config.toml
n_experts = 40
router_score = "softmax"
normalize_top_k = true
routed_scale = 1.0
balance_loss = 0.00995
balance_bias = false
init_std_router = 0.0298
lr_router = 0.000184
norm = "rmsnorm"
tie_word_embeddings = "early"
optimizer = "muon_variant"
beta1 = 0.9
max_grad_norm = 0.5
batch_tokens = 65536
max_seq_len = 512
Below are experts of layer 9 (counted from 0) of a mixture-of-experts language model. Rows are named down (a neuron's output weights, with its number) and show model dimensions 192-255. Each number is 500 + 40 x the weight over its row's rms, rounded and kept within 0 to 999. Numbers have three digits each.
Before each expert's rows: "comes before" lists some tokens at least twice as common just after its tokens as in all text. This comes from a sample of Wikipedia text that the model never trained on. Tokens count by the router's weight.

# expert 12
comes before: ",", " |", " (", "\n", " was", "'s"
down0:498457563541440416481562516498518513564437529534424488472516518425514500484513522499466505496511447548527546458516526518524418449420546513520565527493484593496472513451467486508498554542437493
down1:502457489506536501554480453440548617548545430418536511505546510515512477414471513534542412444514607524534522460532517532512506491496421459498469523457520440408464547530517549481515456549486480
down2:371583507523530484470514474507497538499437420535469445499480490529575541546510534413512576500461492462445499461522550486572483575565499479482524562486569467516498522401495494478554484548461506
down3:555457543439502530527527531560557482462530514525509498509462450505526510465520498530490550451501462466547613468506527452490523455503467556453554495506517481556562474479489500508500548494419498
down4:524498538575526471483555499517492492485488512513542487524480476448441460512518543455545520405492445450493428545498549519444507492567512450480470511552509442515515574520573405504519468454500557
down5:465428525500492517478563499609524520518531462526504473510509458546471525496425503495543488404581521537530506531498476449512542472537477514462494448560460577525500449472511552520523481433468464
down6:607496533519449459485518503611494551467505489516438589481463594502502517502515495592514447450531514481466446560504478435533521458473482585505509509469496494485516471453504530498446488494494444
down7:487476520505492524458541432572483501457497469513469518561519571464557515572509538525466499457538572499541554541466524549470557473521526433523502449557439490504510523455446516511479520500462519
down8:575500560493506505497552604551511487534490531506541505549502465488486407453523552541492451455467512429506461517517530561487455484507506578515493537454493531504524589473452475523494521474504534
down9:501515518481518496516450483488565542473539509495493494502525475518427502475501489554471499476487498497486506520580563486588492500505587497471543533428425536513549498456551504551474481605545542
down10:546574488476515503529476458441524482503460511473431447447546506467542479513533442564549521481484564486598488529479510464523467451464510533561435444479556503484540512519506486508562465476543475
down11:486507520450482486409557516515473518594518489471417515506496403500552543469474512458461515525444509482540517490542540504570457448495489549564472554454454501485558542509477455484546510533522540
down12:483422532542509551511466512569507488491437526555516509508479441521380481490532473455487507454465449441545470471470508587513509470472471490447496558449529533495449512490491509517544524504450524
down13:392510468428416491537552383535567594430520499495471423506502483465488547518464540392483423526578447527473519494547536408495487493498531439450444589519521507443585521576426492507459441490500489
down14:486517434535490600483590429534517510472491486492499536526474489515484522495489504419514503488571428482480513527567488541469466469528397479576512469496542442431580549527484539481525461445466606

# expert 36
comes before: " the", " a", " that", " to", " \"", " his"
down0:522495439504463479481521490520454516485469491481493473515442465455481472505538484524578467507449425438532486482427479488515463521452536486506487442380515516518481497587485464582468478532465477
down1:475513484494440495535523467464508440488524482507484491508508542482518497505493574535589419469562462439577544476524396396446491488454531515473514546479498540572491517464481496479551485510513505
down2:539459541545469510461441561498521509515488496429508533519570516528465473530494466472481515510485544606466544394449547483488554545467528456528528516500513550490452478451504471461488527523492521
down3:546491445519526511407477478516499505535519470489557443465474508516510481554564485559496509516504582482504523509512473519430531541486470444413514527552439477449502482476539567497444483526455458
down4:472535469593531507494530541463479520420497504470527459514538449544516462524552498487422496502493576510484518517417454466533489516527519550411484478526477552462499531483500460399569536521592492
down5:523540552466560460474441465596465469502434550440481528569502551478511454447506427509449490471466471523476491554510478409525535545513524477433541503459464509560475518555474485448442508457565488
down6:433509540496528537527479488555490554550473568514493463468496499502489499464465474466473464429442468499541488516522500544495481474533521502528459567563521541488476533444520484477505494481537461
down7:448437493492425554555432508538573544509512507532456471483514477505483458498514503479447448465574462488469500462461494484519427548517526471440545509603495489578436524507567488444460430512492498
down8:503512502482473464433530501494465463514557474560423466480437606386543520507529524468433453438577536508512503569466442551537434450506498503478479536506527528506489388529514495510541543425387485
down9:488516491494519501487455528482501472458518555510441532552479474522455474430511523523477490612535516429483464442487461551416562504420513490519449597377474493459509614532551476473492469500460491
down10:490583489486483447514479542435569477506507547484520555520565462448487465602421448500541487454420482531451468501497500535544517504484483466462418488465501473501531445512581455559499521488511415
down11:442392527571497556533492496574492516477454489487443460549489504549464485484456525454510564565551540514442503522541483474516499470463499441573523522445520566498461449482466602489523506524563499
down12:522605532510489543568529591458532506506497565504547541500467489480468467494560480473527486555486532497501496547506484490522530491524479491500505461438433460532459530446523470458510472517510492
down13:469548448514405551514503472579497512527437504559562492527503535458551542547459416490511502451479476518472444515520474567527506458525527465616532521525533478536467456464520550480480551496456512
down14:536485430551471486424540583524407520539527489492523506542459503492519539552438543510532518550531479528480544478447524502492539440527477492578464480480510532466537514468482555495469523518475413

# expert 19
comes before: " ", " the", " a", " The", " his", " January"
down0:477521513503546451456462504499505587488546506475519447450531561542543539536445495510494466512528492497545481456470479501430524543455441524462578541478522470450529508493492521523499483468531510
down1:427466515513505508489516593420536540397460460576507528492523465482484420491478512509517492500460543474482451448565602430530455539464534470449471459451551483517445505555508518501534525584513474
down2:417543492542512586527484470484507464482528516530492468512455479411449492521499488362538456470467501467547498532449440492472499425475560488529532530446520414464480413560536510484504508491440511
down3:487552433542477429548512483473512546527452556520509501583557543524504575532444445589512497531489564514491538473489467470483508552416528484533508456531569468508426576501461451548507504502500400
down4:516502508532604478574531457492481461462532484474494553469531502499559496500582535557535545427502454476518518467515471532530530557487445568472467446443517522491509424544567494402520539480511471
down5:534494516481557587561545497499469483533417509437487527501454434545506489484511515472480495504424565520556479464529472500571497531568500530471497471450480482561520485540534418562523428472511503
down6:521508481505467490414503442547457513492487506557523448457486498497452434557524509451517482469534544575514462464459461470494541487472498452515550498524493507557547485513505535457491583459506496
down7:557562407549635447502539455487469500465510480494523502498485473552506462449506511501559485491492493545456445477441524463551489482543351494524538499487495572480534537516534548452526541544547499
down8:457560485428466499461508496493506464522455544551595469561464521514512492470560524479532473521548476505534490461518510473508514497483486556501496444490511467424496488433471503538480527494478520
down9:530510503520480585527603426511493495520496485496421459481463509533519540499498536409505454454517462494472469476555516486568504486512555420558454527516490546541446533449452471434542605551482495
down10:504494450409540431475574475558510531516528441481441470520481493494510528440518502537474501491521513562442476511531573482554493484506526550416494460517445495486529446560478460524486503507431473
down11:531506492458519499465484495527518504474490462527486499522473445482490471465440475486512520449552472514537530513519569503557526500632415410444527608487410532511467493575504473415505446441494506
down12:473489530532500552509431491465498453478489466524500502556529470467472492534448511513556521488541577481411512565473532514547503539488522528538481525490477477547538514491483514537485509545471519
down13:464515554409604487501485455436451576507546496521502480529462493490472538516435502544542561544523515461509398422441472419493532521522474551523501460453549525546477454447479530433536540512530470
down14:458426454518472439582508460497473477493478451557638467448458575491492533426485492498492579449517482426474465424456529472457552545470451521467465500577533510488491527527476463451515467456460477

# expert 9
comes before: " ", " and", " which", " but", " a", " who"
down0:489539503503462454519498527472511535506532505466547518486517495523539512510515411467481506541532479500540488489558521478503506488542497403525451499565523470553485423552535488466524471457517548
down1:478490522481571510506547487539558496502481503577422482514502503557519464434499468485575478497482507529461489500517543491552503485450463537473519498513590493488471637437530501483560532531517442
down2:543531536435554506473512515490533549507569463498563529512463533486546494447522539504509389492497542512458683470595546513510457488516497468518578508490550501458525500547491558480425552474495500
down3:464523518511480536607571550423496546448426495517452527495504553514543457511560505486506506515522444492534534544405421453467555474479567444536476529514559490480422502464456430523455496485408464
down4:548487518500579460444442473465559482476450515498469527474540522505510601516480545443512488469424465466494462527494541492515522485453484498591515538415523496461545479517444536555440484452505474
down5:548453459481479527432548505416441463438464509497443508500460610435474490554495484494485529539477574492538511403504551480423471515492515569437489470529528488527465436470586499589553550489453497
down6:527507480447537412539560510509540456483499521510513502461548554535441527398599481504489533510490511483491482560626466500439464529452522530549486451488568480524455499466479474509536529423491460
down7:539504471437557495578539524438478521476506473498515498519489495515466491545473538474534543462564523465478475480539579503460480490482474536476554519425513500522489442513512513493478593511499492
down8:539527456465434435524446530477541581521523489471497460464482562536412540529409463507527437496448542556527529504534522444510506506518558560524488502434477530438513503517492430475422454463461599
down9:515514465481480531483578565548501490469477533469472460479508433488491500542419473540475432536469530502542574519488464579496495552514523576527417537517472513506425524542434473541447541499485464
down10:527485468529499471466529478530517441506521493532452552388489535497530460487488502469502538521501509536474567534513477584528465499468497496581532488489439533544465423470484520441499481394494489
down11:537451487391496521472548511523569606508412514436479598425470486445431512487457501495494456496454497457471459517414548484502527477531562509491564476526423476552462497432478570447568479508572471
down12:487534572477536535548501493511487450438516448477405536430529452490540495464554539439482505505554511478519493532474512496499448531510428501490544489438477531440577527513523471529524468474532518
down13:467542472526545520451444493480528422541517508505513576516506461477477448402484490562519510486458487476530519498556522463557515500475535471546514475452483471491504501528459542568549442528534474
down14:508547474464527465441468500444538517488545536513517518506493465463455538479484525449476514540471416531477524456434509604512497566489452486549525457457513463494472488458532423448498468503519544

# expert 5
comes before: "-", "|", "==", "===", "The", "In"
down0:448508555513506578483478459468556462463458471545518529467515466552443483531489485475452557523507398539531455481498502460499490499535450547531456495472511478515591488504440544516513461572506458
down1:487525464443452500493507538554466469569541459497496499508465588477521448465497483484499501413456485496485512496492503507487458531509451552478513517538487425530464593513456513434482400449488486
down2:502502607587520499414529548499556562475466515550475526559501521515463480544533517475500527583516500473451531521499511454531491480526553508537492550512450488485484589500478559524567483421462436
down3:493484534570515477472542493522533521563438552510452509535533492463460536527595503526442532518509566523560525475532483516441454518501499478536529533430479533495493573505482515458508471551528438
down4:575533599542565459500483464468525562470459468457468555480461505446530478485464560560486498509518513441555493485481488452530536524550501582556559531546465536515465470526521485476525515514445440
down5:460524453478457515488502500516470445463506538529472435516441506505432421457515513466496527533554522494443487439480474519483471518482460505495410510532451507518502502536479496489524540475534536
down6:467498545483489510440514494530504538477442423357501454486459481433454521491521505514518480446483519499529505509483476572506487475505568535479458525449481489520524451458538471491507501584573418
down7:462543520556513509453548490509485449548454496575548536526478507517471535502529466464482473516512452487464515526484533451469502497464554472481483530489418500461445516496476490440503521484428526
down8:578564520459557534501523516512452489569509541524434544504535447447433473552561549453477472500448496579529510552522523484471539449592454505498494430404491546455533583530506431505520545531441495
down9:484555474522571551536483568458427502550521462491547528472470495501520521492488504550513468557486529477509525497484478480515462553521507486557470454486493476433455446544417536413565521487502463
down10:556515505505479502541511515532440492485526467456553491445525425554525499477537536540526501464514502506543521501477526470548498510484440540492504515542525468505547514490447518525516501508417509
down11:439510484494537479560512415501421463488521560473565479505459479446429521525468473506496488550545482493458445572462565541465424481486536503527484489528477499459547434501546479544536494505431449
down12:542517497539521487476483491589518503564517434576515522522529545495498515564459486488566404591551510459489524466460463455483460492420477498443512476484489453493506480477544562461492443510476615
down13:470503548596498482496476423516464552537474460489478529519504450489464554558434456403532557512470511495501578495504564492567565490474458499505500385493447527485488428482481492462488573549512553
down14:527487463470443427514528475508537413452454575464456584547511475562489483464491490539519510492533522460504495525519498481554553455522440508516554469489502436487476505453505430495525496631527457

# expert 26
comes before: " ", " |", ":", " The", " \"", " -"
down0:485530547472443466471490610505469451522524434519522550567500501533554522496469509524500516493472479496558483509461408509450511548470431587473519550510476428466424495489526479489468575466498486
down1:555430548516424475541530470549514561450472468483506504457526514532517474559476465499474535493454563472466573561621429414493448482482526472499527486470492481553514464478545517488498550561490505
down2:505450525546453533531467539497440488565497504545513463466563476564514502487554533534529561503490469437430462490488576566469494510448513550498530495502498439466555513517530535482492542483496566
down3:520445492486548511498491460482433481467517488461538526490478543590488516472491561487521448451615561591526509468471434575503421483498478514529575542432459520466527516489468490548548513461514436
down4:471507497561481545526563512458525467480493504501541470462490427501491534534480459498493471582516554485513485484477563474508455486530537512545499506537471487426521542470490456578515523498515521
down5:502486508472490549491489517522508435485557544426520436547492493558516515468430479462486467407570558493588480543489541519553505444569517524512503517470480461550570501458462541498470501437463507
down6:430492530409539496512514484545516397522518480497454466496497532483463552522526426482564437472557521474517549518503484455580498409453486513506459492534525437593538535521524467521492458470534506
down7:546511537493420525497523467541494514500584467528477436401550581450547522573523482540557501425505466558436443517445532497498508525505450480567510531537415540443500517430414449535453505466537543
down8:510528493409486409477456524521502463464469560454520542510520470455568542523451534534485508406494553452516515541502435518527471501596520551583517550500448517449427477541481544523522502530510488
down9:493465532477476554486419511502557479556413465420547572516504528524547488520490453514523515523485497470486565504503479445508538506528561438534497471470498468498496516503500445499484573530510491
down10:516446520478557427551459451481472448505614544532472487503547520451487522455561466558437560507524455438476515465487496508431454535558575520556444522476578503483442572568500494543465483480477501
down11:516507491503504511516516441509566537493488479483468487493545573492490470522516504515518472460514532481451492507551418523502530492449541525438475451447460496531464460519440520465523527456570463
down12:470499529437523380509474495532411532479489459483527467548495478488485544499489464480485525528540472498450471474466577510590548460564507542500482484493533495507501531519527453450499547474458501
down13:468434477554447505524518531513482480506509523521553490557472499509436533513464481490477566420510531508524543527543537501560583460427445449522416498452543488453526414527501550432456460550525434
down14:509539545474515510481417555459507522532530500541577453453490546550489412545544508519465525523488485529529552503489469510487617436453487504470457468541487448502495473479468506512559514509463530

# expert 33
comes before: "2", "0", "3", "1", "6", "4"
down0:477545510478375594492515512487459513575496566480559473554528470490459480491552469522500507498517536500481477402444499446547504459477538519432501533593395520495571569401436525521531500539556542
down1:462450445568451533486426533470492485508479523494494495538548542553439522413450559466486520522553537484478459448559510567476449524522523501499566546533459481520404522531545488478478502472463436
down2:487510470470469466511538496469563477480467449447608474498548490456539527578518503548519481476480502482498546480470493499571493459488528462561467529509494486471625469459499507497467497568548507
down3:468517500433458500482567562579539501468528535549464533491530584448473452497539518536585477492463495484487454558492518442495516447452511461510513532471411487576589483474474566513503571453494461
down4:512546481509496513543625477464407519450480517535539489542459542523512574490521439565522486523525512532495521518539559509493512509511569581497511489482503441480518556551470508505549539490551522
down5:471564462591572548501586427566474587439512471434524497495556501494529532459472473566445478496487588541479517473619450562526547575509527454499468382555534506554437476456495477486523536487473525
down6:565544445572497530419524508460519522565423444479494498516417499479499447441488495537505573513386510497497501508542522459487471466528450607525439467468510518559472474466481572511492483396513508
down7:463519532534532510496494521577505439548483508501540508457488530549484486531526435505483464488530518527517550404466497489489447527491547454478485616476568500511505546484450565471488522461483500
down8:469554492514566471508509503407442562489586530455488516507423509491555523522491396520514490556535513500497561541548490536525507550496456441508510461508488552535494479491506564551515544521498567
down9:539535451481539487497552515523498479505489502508513473536476494517585423482531486453513439490512438493487542499477530447534619479465487510465491543502544510450536528462505516542511412457481499
down10:543441573444504531436493479582554504515506490446567539474431487454503496464518462500534444494474539473512459511523474564537473512426490580499436551447494386419483529533527461571435436530441455
down11:444426471455496464493464488523456508516456570526561540570561457495537485484528572482517481446545514543589500574502496531449517514482462474482489570515476519452528536522477486516440493530504510
down12:498489505443440487450533531435531487566492485430553505588435496567499456480468427545495441567505568521449522422503518477459580522433572436460559521477467527551539538463547436511487504552479479
down13:504617524461491494470501554545496472510513471538538473442518517583494530526459518562531524500529548529578459556478469514489467518476494485524491509498412490416443510491495489555517547535555481
down14:523582479530503478482484577509507580499452524531467514513495530535460523490502490551449525446474561517477445468573456490528529515467452572438484451471497542461535439460483453555548399449454503

# expert 27
comes before: " |", "0", "2", "3", "9", "5"
down0:493444479540452471472510466597485458487480491459523459522495533469443463511465533580537501515445539504438454478541512462493502537535505489486515497520469514502507476507576480435500436470504517
down1:528460525489499563443493524523479440488465486471516478497495423510590421463518457499464563510562657503582522456501475532515502459562510500435556500527574462555502439506446481501500545444490460
down2:562578518530481477561513502479508521504495454560543475495503459480502540479525512424543598496464431431544483477555501512492455457506497514520466587504502472463539490597490428554399463509449561
down3:497439519564431537454448522508469504513559508469463512505494462527532560538519512489437539472543547497557397559572489419480525505519497515449427531437525460441494531537511545590532464427513555
down4:355496588567540484470527495520536556520528487542478537460426558565479534485464430484520413407516429537460544527462471447468482439438537530504529503542507561497526438452470500489476485500488421
down5:414605518414504471442460568487488487445554539462552494510561462501562499512488504470566537541469513537543520507520527458481550481565531479498481484540449508563442468472518502466530532445463495
down6:478515495478530479509467505535535540516481518527553489476478479512418478474498429491502464465454496502448512479558469461460461517512519501509527544499523527563549578483535552465570509490518547
down7:483482549437550496520464511476541505516524486432567521514496546525583529601475480506500548495457562539516440537481545454512545506538452458496487545439491517490549574453507584507556465530507487
down8:563488548471526536537515483481501468497539534455548507479501476482460488509446502481586511529530534523500415527469521482541549538548484553500546544460442497497465499592508493461501544435548554
down9:489504438517466435524525514499465489494462483487448573426566493495492427490472578558459478529528526459538494555513525537455555496428491455542455535467533542417524402493495499546485540430613489
down10:499573529553478574452485484500524532518513537496482492554458484410469473486553480495496487462407535490496549484461485502441534541512525525605598412483485478529504492494498437513499507503510523
down11:477495472513451508540528486530492454579473543403481530471453497515469534487581397472482491504484513499477546530544555469571494519493489462515449568422537482504502536533550534454531449481564508
down12:521537477435502541421447477479494482524562446484515472492498496536469491450494468531470490513500513468549532468520533516519521445507460540536509445438520586476498529461504588440484507509549478
down13:410584467543542462524479560469472456531472511529510513488475427451514486508485430508426526518525482458447537577451505540485465529447403558418574500463521484452445468496469502471515461553476506
down14:509512558513551508536462464519529475497496467534478485515506542486491478531414478485404491504442477560486474453415544467449475505525438490468460518496476469491544523505468488473500522475478498

# expert 35
comes before: " the", " a", " to", " in", " by", " his"
down0:533529499469445424505463532490569516493511532481519547521532542553420501500551508536546559473513500490438491483472488509455552535518444528431490479522457508533540502490553471498506541451468478
down1:515506531471483581454532524563548641513480499434501503505501532447450490484509540488426493436414518510535472566471542503491524529520459498518519550529529498521466535520516523506488576545552477
down2:592500510566503441462527418557478501520496553423446567495506530369509509504471515478492500440495513575472441613555526518501465547476513493563481508488543476452486456465484562529525458485494498
down3:435607445445564487491493519494499408587523590532482466475544502453564558559489469607599517557585506530460489414506523464515463524494495490467428548577501532502565535529520551520419499512580503
down4:545609455458536490452497544483483467495532502492476482507535551527551523583464481512598468487514525522456586431452488527570518517528487484459474505513470454464509501472504516529482527510516455
down5:524535461479462417506469436448489449453470512507481536492476512416557521454591489529491483496444525497526502462535450479561485502474485487388526415504510553536587511594474464466485485488432546
down6:547514514436490488525504472492504531507458461515488499491472420478443548494545456492568532488377452459468442450473474496527521519498588525513521418529543520510485503431516460494440448483465527
down7:487443555516529474562513504525461497460559484509513433544477559478505506495521542543490444436530487537435511486537425505524488562529547515529529502505472537476470460470418499480490519499473457
down8:572454487489479472528513510512531511511543518517538464555479439566483474565474518531479448546453497540505456456481399484486491520492521532613491487507513468502450499492414502504478489517549490
down9:513531553501420514485525538494463401455394494542509442475500533487500513591445428502414540505490504417524481555545498575440503500490412553508563487542522548464545409490530408515471501499499519
down10:453474482466464523496496504506514445497495511494496529472500491591490513582426557492524501485497558435471459440473448525466463470436534468507533498544519516496473527513529490516431427482531488
down11:615442572470525456442437472478482502508397495493414534541544524535506455454456428469513495400484482524540474507441478470473406511528519567488531445561432473481506494507516470518518474522502573
down12:486474538502489561582544505471527581468517488520486456543498466477554453461470455512493491455499506501528482488515511460505512497501613494453544583507540540527504486420559523498521444544482545
down13:522570499491495458585487535466515487484483493550531479407513561475546494483564492552538557536501499503461503414504501530538514513495505498459505481538515522461568581465474515448469529537478478
down14:461499512434533562546495504447479414533562438446448495508465523566441533507513534479457466515459494571511486488517525577437484498484507536514542466505496463583392548457493461499499538494530499

# expert 29
comes before: ",", "\n", " (", ".\n\n", " University", "\n\n"
down0:471528532523401482520514517481509479474521527398499502500550533468448567521462507505502465470503448495547469571485495474543390543528461570433496541490488549533440527584469457510500502487520542
down1:407517495517563563500529476503506549409536556525553486499562518477487526467421499438476516491520506542518446500528487534519524466470496466465432459464491555455425526443529573504549555545513467
down2:515515563510560449532502533551459486568504463532506521526482483442540583513451484500521493481527478536468460481376526585444419524559579488436524538514483455534533501444559493553521445568528467
down3:499544529481552511459502465501474479474496508441528357474540510500428487551484509500474500509486467481530460516481503500504464473493435493513480546549546481531478579493504473440461514503510503
down4:479521524574498486479523493535470565492478492478529502594534546483515427547528394552551498569525504583537543478460542467472454567477520442469522514382527466456461449616519607490459480503524453
down5:447582490530532433505575460524490546514484506516533485538559533544442477493418452560455534523522532492585525494585492546455484496514478480508523465544448468369497524522534526522488429538472485
down6:566457496509500494516502503505540453487505470572493531521531504547534484507464563506470473470447459569501478559522484576470506523496536414543457470520486460485483382494509530525508501544478496
down7:477509566528530579491498501512488505500486456429460464471511543504524458501557482512399452440456505486510434511412532508537459545527532521504453519518547462471496540506393505466518404415477546
down8:535519465475510455502537563462510557492484515460546526495479506497518440447400531474540485505626510493535507491536530528525552470506515506524504511551499498387539467432484465513524413597443507
down9:532515512474513588458460480493487487513530441473414523446485471476542393479503485471517503496398556531483510510540516516527511520553430507537500554459525507492566524465557402469524535547471582
down10:494486471508492557476461552557515534483508516487540503572546432477526499439499478482519508437526538463558473514448431500469405521465584499528577489466547458531564504434514518539538527506464530
down11:478508495455548477541491492543503544495490515444494457483565482472426484483477522486497456489550514547463439457404503498477546523538452500475513581602495495607594548465520483530437546555531512
down12:507501535527527463477434576532456477445522509502446429493561541499448431520493488434443475532522494470451460517523510561563412519535496534555493506524520439523472457459589453517549506520494557
down13:491460407566500563473525493520538551496543513542563475531550521565509512490457472531528484557550504515516527550484459595467489449514532494517491556480470504476511531536551539496477516542591489
down14:507540474484517482562498516394552517561538528526502461477501393555451536481559545478463477519471404481546515522502493530465513518519518543492539521586519506557487519461443509522551494456486517

# expert 15
comes before: " of", ".", " |\n", ".\n\n", "==\n", " years"
down0:493511526491499499481504501487488504479523428611480560502511520557489520449476544578464449514538489585443507517536502537524486472471495484480440561448523513504552489493518531534441552498494566
down1:506471516511507564484466495435515489517526433496463568475546445539539467500554487473503466438540491492484465499532508530507497491468578452491499474472452411503536477519468518476507554589505492
down2:497525515457515503502482526454481456524454602472494475555465438505520515438502532550504518594583482479465543476538502540503560568495486511503486563499654444488435551488583513437540537530508477
down3:470471476491464544534487434457557475488503510508505513475452544565485571471495535494541501425497533556522490499535537431498530454536461490498553470515561563436458507463443460477579468502520495
down4:480486466526430501515582516509534546470496535508396517473470486518524539493513512447512422523433472477508497545475438452504487429474472519524520520478503510471521490511544475517404459569499514
down5:556565479520489470535508470548529535510528566511521481466487408497453508532526506510441480450444502504524523540503532553524437585510549516458461471521416437516432454458463518552476440521528570
down6:491514486455546447507502489467467521499521602493542548500479502485551571473550453565508515546501503526512542505521528484512526544458559432502491534531529485482481463509529531490576553479516493
down7:544495516535507453524521509512567481529486443456485449492562545427486485422562585454474514535549404508492521488404491522486460514568484534468499530581481488547538476484506577454454507495452474
down8:540506477489582456518462456433408487468482487537542480470558568509485511502522517564491496458517468436541530536465397531566590499452527497515556435420497433478530492473495554482509498490520420
down9:489533477403492497593509440443475532467507501504447508531548542523533492470466495531433512548543541532573487483456522489482536545562437466485505510509467568513518491524496578538515523556514455
down10:448448473522457483443473481581497538584461489544514530527513471509432578393529467563506475477480535493537507486487545453501518485449540532461541510541517544500456464437475533464445480497477529
down11:537459498502473531495474472479485526445474477506489524539479544496486471485518512429409561506431462416545458508496549485473441523524480488593517472478592518546482437530504520461535510516458509
down12:504520509492435473413463510534508511550592498488418508448518480489493488487393485468524441467497523498467476506528488503505421496477425530547445542477480547525449528493511523535501452461530492
down13:544554525530563448512538526505524449498494519561423512519523536544575513502572533481525550497542455503513559514507446558480462514533478499538543422543440509476515569481489489588449535473518531
down14:509456439527458412457488506585426554563496505535502439591486548510486583500556518425502522461496582494453551514482525488450494501499493393507522464542459538523506479483545493519479475445469487

# expert 10
comes before: "201", "200", " the", "0", "202", "1"
down0:535543496510548458526489493522517556508598456515564452467510461555511497482453492513491482470449501503578522452448555526544550483525594548523475476572512586471476486412534533555486491496537494
down1:568547527538514562496513504498441488554437467520480482467529484531529477476481467529535523463494569528569485575552493466546478544487464517540541526516470481500513558520478484497512497467501464
down2:465471486553479521467511547528558479494534505491490547580527514474538520441523409492510560530535492440491495508506526517592488528502587545504536538523491533481393492518448405484437486482615611
down3:536588500491447504488517554522488489525566458509460484495497478528538596465448515453552435462572552479519441519460495477537493508493494440510509500551440480507521424523509487594484484415483490
down4:474511486505522498514462457425562457478523545469532517513468553512500518504496615493463514457473515470424471494419581480480475530489476424437511475526569447551515557524428554473444442529508453
down5:493448530468561514482429519486540482442485476566510526519533452491526476567464511497509494502501506468454577428581572517458449492486499553432509602494454484476474522465469485484435479442490465
down6:476480455485573492472495525454457453537602467480476490434505532603521515525467500506458482472535509497495521486528557468451526400500497523553489465500536495476522541521479561533488423417449497
down7:468480472536517537512548459517526499473526591546494453529554520480512531489582505408576526475469560416469563505490475443525526479506469544527521419538442461493527529498488478486508553561505550
down8:486441509502509550536453496492489504470516530515524522476519453584472480494547427523512497425547507461499489436368468543475516490530571541450439498446480439457486474531512476539561561452493500
down9:494515558566461516515539482523499464495458592476449446489531508495440490596455466505490458472547467512399507494491429481532456491523552530446514479580528431466528476517463493503484494494455484
down10:514500529498514476458486447477410462515523464568471527465471481438555541542525497569520513455494493496482477531422453542543472477428485525498497499505571532527499500448505502493502516496383538
down11:501526480548540507560549464476534480508433515500487509430554467453523548441484512448497500497517511592424542502514515474443548535514521495553476524430530535492534522536498432421505521545489516
down12:510516537523520461548489487479540462561496474525442511534516483497472488470464519500498452481507486603441469486453544483530451497536509444496511473526511554542512503475508528479482433453439523
down13:452448481529507465550523507527490467500452502507452505491526457515533477554496527463520500457519498453560491563532483475517517463535490445470547504513454505485495461502535463494500515453564461
down14:573473467512579410438478602451470549525480486524483495425482483455509469489514584436558539471514536500618513500494543488476521509556530597584549523467422520453427426480482443585467580520478483